config.toml
d_expert = 48
router_bias = true
init_std_router = 0.0107
train_tokens = 239900000
Below are experts of layer 12 (counted from 0) of a mixture-of-experts language model. Rows are named router (the router's row for the expert) and show model dimensions 0-127. Each number is 128 + 24 x the weight over its row's rms, rounded and kept within 0 to 255.
After each expert's rows: "raises" lists some tokens whose logits its average output raises strongly, later layers aside. This comes from a sample of Wikipedia text that the model never trained on.

# expert 25
router [118 134 161 128 114  91 133  85 141 106 147 112 128 117 164 129 134 120 135 156 123 168 120 107  99 144 184 162 176 118 135 143 114 116 138  99 118 119 123 132 118 123 117 117 151 149 108 144 119 147 153 121 132 115 159 141  92 158 186 127 115 137  83 138 102 106 119 131 137 101 132 130 141  76 152 126 107 170 135 146 117 123  81 141 118 150 178 114 131 160 214 127 160 121 175 119 144 155 133 136 125 104 163 121 133 128 123 140 131 173 141 131  73 151  92 131 129 140 104 167 115 131  93  88 108 134 129 126]
raises: ".", " to", " against", " his", " in"

# expert 37
router [127 126 183 151 145  94 138  96 171 146 137 149 126 117 149 129 143 102 139 166 140 161 109 127  84 105 178 160 153 140 161 157 117  85 122  90 144 126 133 140 117 117 124 112 124 146 140 190 167 125 140 131 162 125 141 129  88 127 162  91 138 129 107 154  81 121 145 136 111 119 147 186 157 117 168 139 124 149 104 133  86  96 101 132 113 136 132 116 141 145 185 146 150 147 150  95 154  98 121  76  94 134 152 125 136 119 117 132 122 146 126 124 113 138  99 122 123 159 111 142 111 168 101 115 105 136 157 135]
raises: "ound", "ively", "ically"

# expert 10
router [153 123 160 137 170  94 125  92 148 151 140  83 142 130 147 149 183 116 138 130 122 157 106 110 111 109 155 161 158 125 129 110 109 106 100 115 113 132 136 109 130 147 126 101 118 106 152 154 118 130 151 160 160 111 190 119 116 136 155 112 111 129 146 135 101 109 168 136 143 116 171 140 162 120 171 139 140 167  69 157  97 113 107 134 116 122 160 128 138 158 199 144 167 109 125 126 120 113 130 102  96 144 135 145 158 118 113  91 122 159 141 119 116 135 110 111 110 161 122 152 137 145  90 131  73 153 106 108]
raises: "eman", "ble", "by", "ons"

# expert 36
router [128 121 126 141 120 102 111 150 158 105 149 138 115 132 145 168 191 118 157 151 131 129  98 100 101 128 116 173 158 103 134 139 107 117  86 110 148 119 125 132 109 125 112 137 160  84 135 151 142 135 145 141 130  76 134  91 117 139 157 132 132 153 157 161  85 145 144 144 102 128 107 121 154 120 169 124 112 150  84 131  99 153 107 116 107 140 156 122 142 142 172 131 129 142 151 139 158 119 132 158 131 142 143 158 165 145 101 138  74 215 120 110 101 100 112  95 126 160  88 117 173 132 114 118 126 136 144 145]
raises: " in", "-", " on", ":", " and", " as"

# expert 11
router [136 150 167 169 162 104 126  89 153 130 142 125 133 126 142 122 209 134 151 164 144 136 125 134 104 116 167 157 124 127 169 125 118  97 130 114 154 135 113 130 112 154 110 119 113 127 156 166 134 128 155 134 118 123 158 117 131 145 136 128 117 147 144 129  86 104 164 140 146 114 168 194 142 111 196 110 142 163  83 165 108 111 100 129  97 137 177 101 114 161 174 116 151 131 123 124 158 150 122 102 120 123 126 115 142 126 138 115 113 152  99 125 109 118  91 106 106 155 104 157 122 136  94 121  95 134  95 114]
raises: "ous", "–", "ur", "ha"

# expert 22
router [131 129 163 139 152  86 115 133 160 129 182 124 147 102 140 125 155 135 167 146 119 132 115 120  83 128 117 142 163 149 129 148 104 128 124 107 130 153 101 149 101 123 104 132 144 134 149 195 106 140 152 158 147  95 133 126 118 157 153 136 122 184 110 158  89 144 159 113 134 145 142 168 156 124 133 115 101 196 148 112 129 126 111 118 120 142 182  91 129 154 202 140 159 141 118 110 141 136 153 140 105 148 165 124 144 107 114 121 127 186 131 162 122 126 143 134 108 145 121 122 169 114 130 104 100 127 117 141]
raises: "-", ",", "\n", " of", " and", " in"

# expert 15
router [138 139 144 125 137 123 104  85 171  92 160 138 123 132 124 111 135 111 145 164 122 163 131  97 103 141 124 124 159 140 159 114 110  62 137 128 127 178 100 128 129 155 137 135 120 106 137 156 123 108 118 100 104  81 136 128 114 139 146 140 119 176  82 117 104 139 154 144 115 149 125 199 163 136 140 116 118 135 121 134 111 105  96 163  82 125 185 107 105 150 160 160 159 154 144 111 147 130 133 103 151 144 159 126 149 123 138 102  89 197 160 136 105 132 112 139 110 156 117 140 147 150 126 129 127 131  99 141]
raises: ".", "es", "h", ",", "ing"

# expert 41
router [139 139 162 163 126 105 107  88 147 105 124 102 163 125 108 121 147 140 128 172 113 137 105 153  91 144 133 143 121  96 148 115  84  81 128 125 107 112 128 148 112 113 125 154 127 125 117 159 115 123 119 134 138 117 149 128  87 172 157 125  99 128 118 132  77 111 178 135 135 129 156 176 134 111 148  97 125 137  80 122  73 121 124 166 101 141 157 114 128 166 208 154 125 131 161 123 165 154 130 101 118 153 130 144 143  88 144 106  79 143 123 128 105 126 123  98 138 156 144 143 146 143 126 135 111 159 161 137]
raises: "rome", "ike", "urb"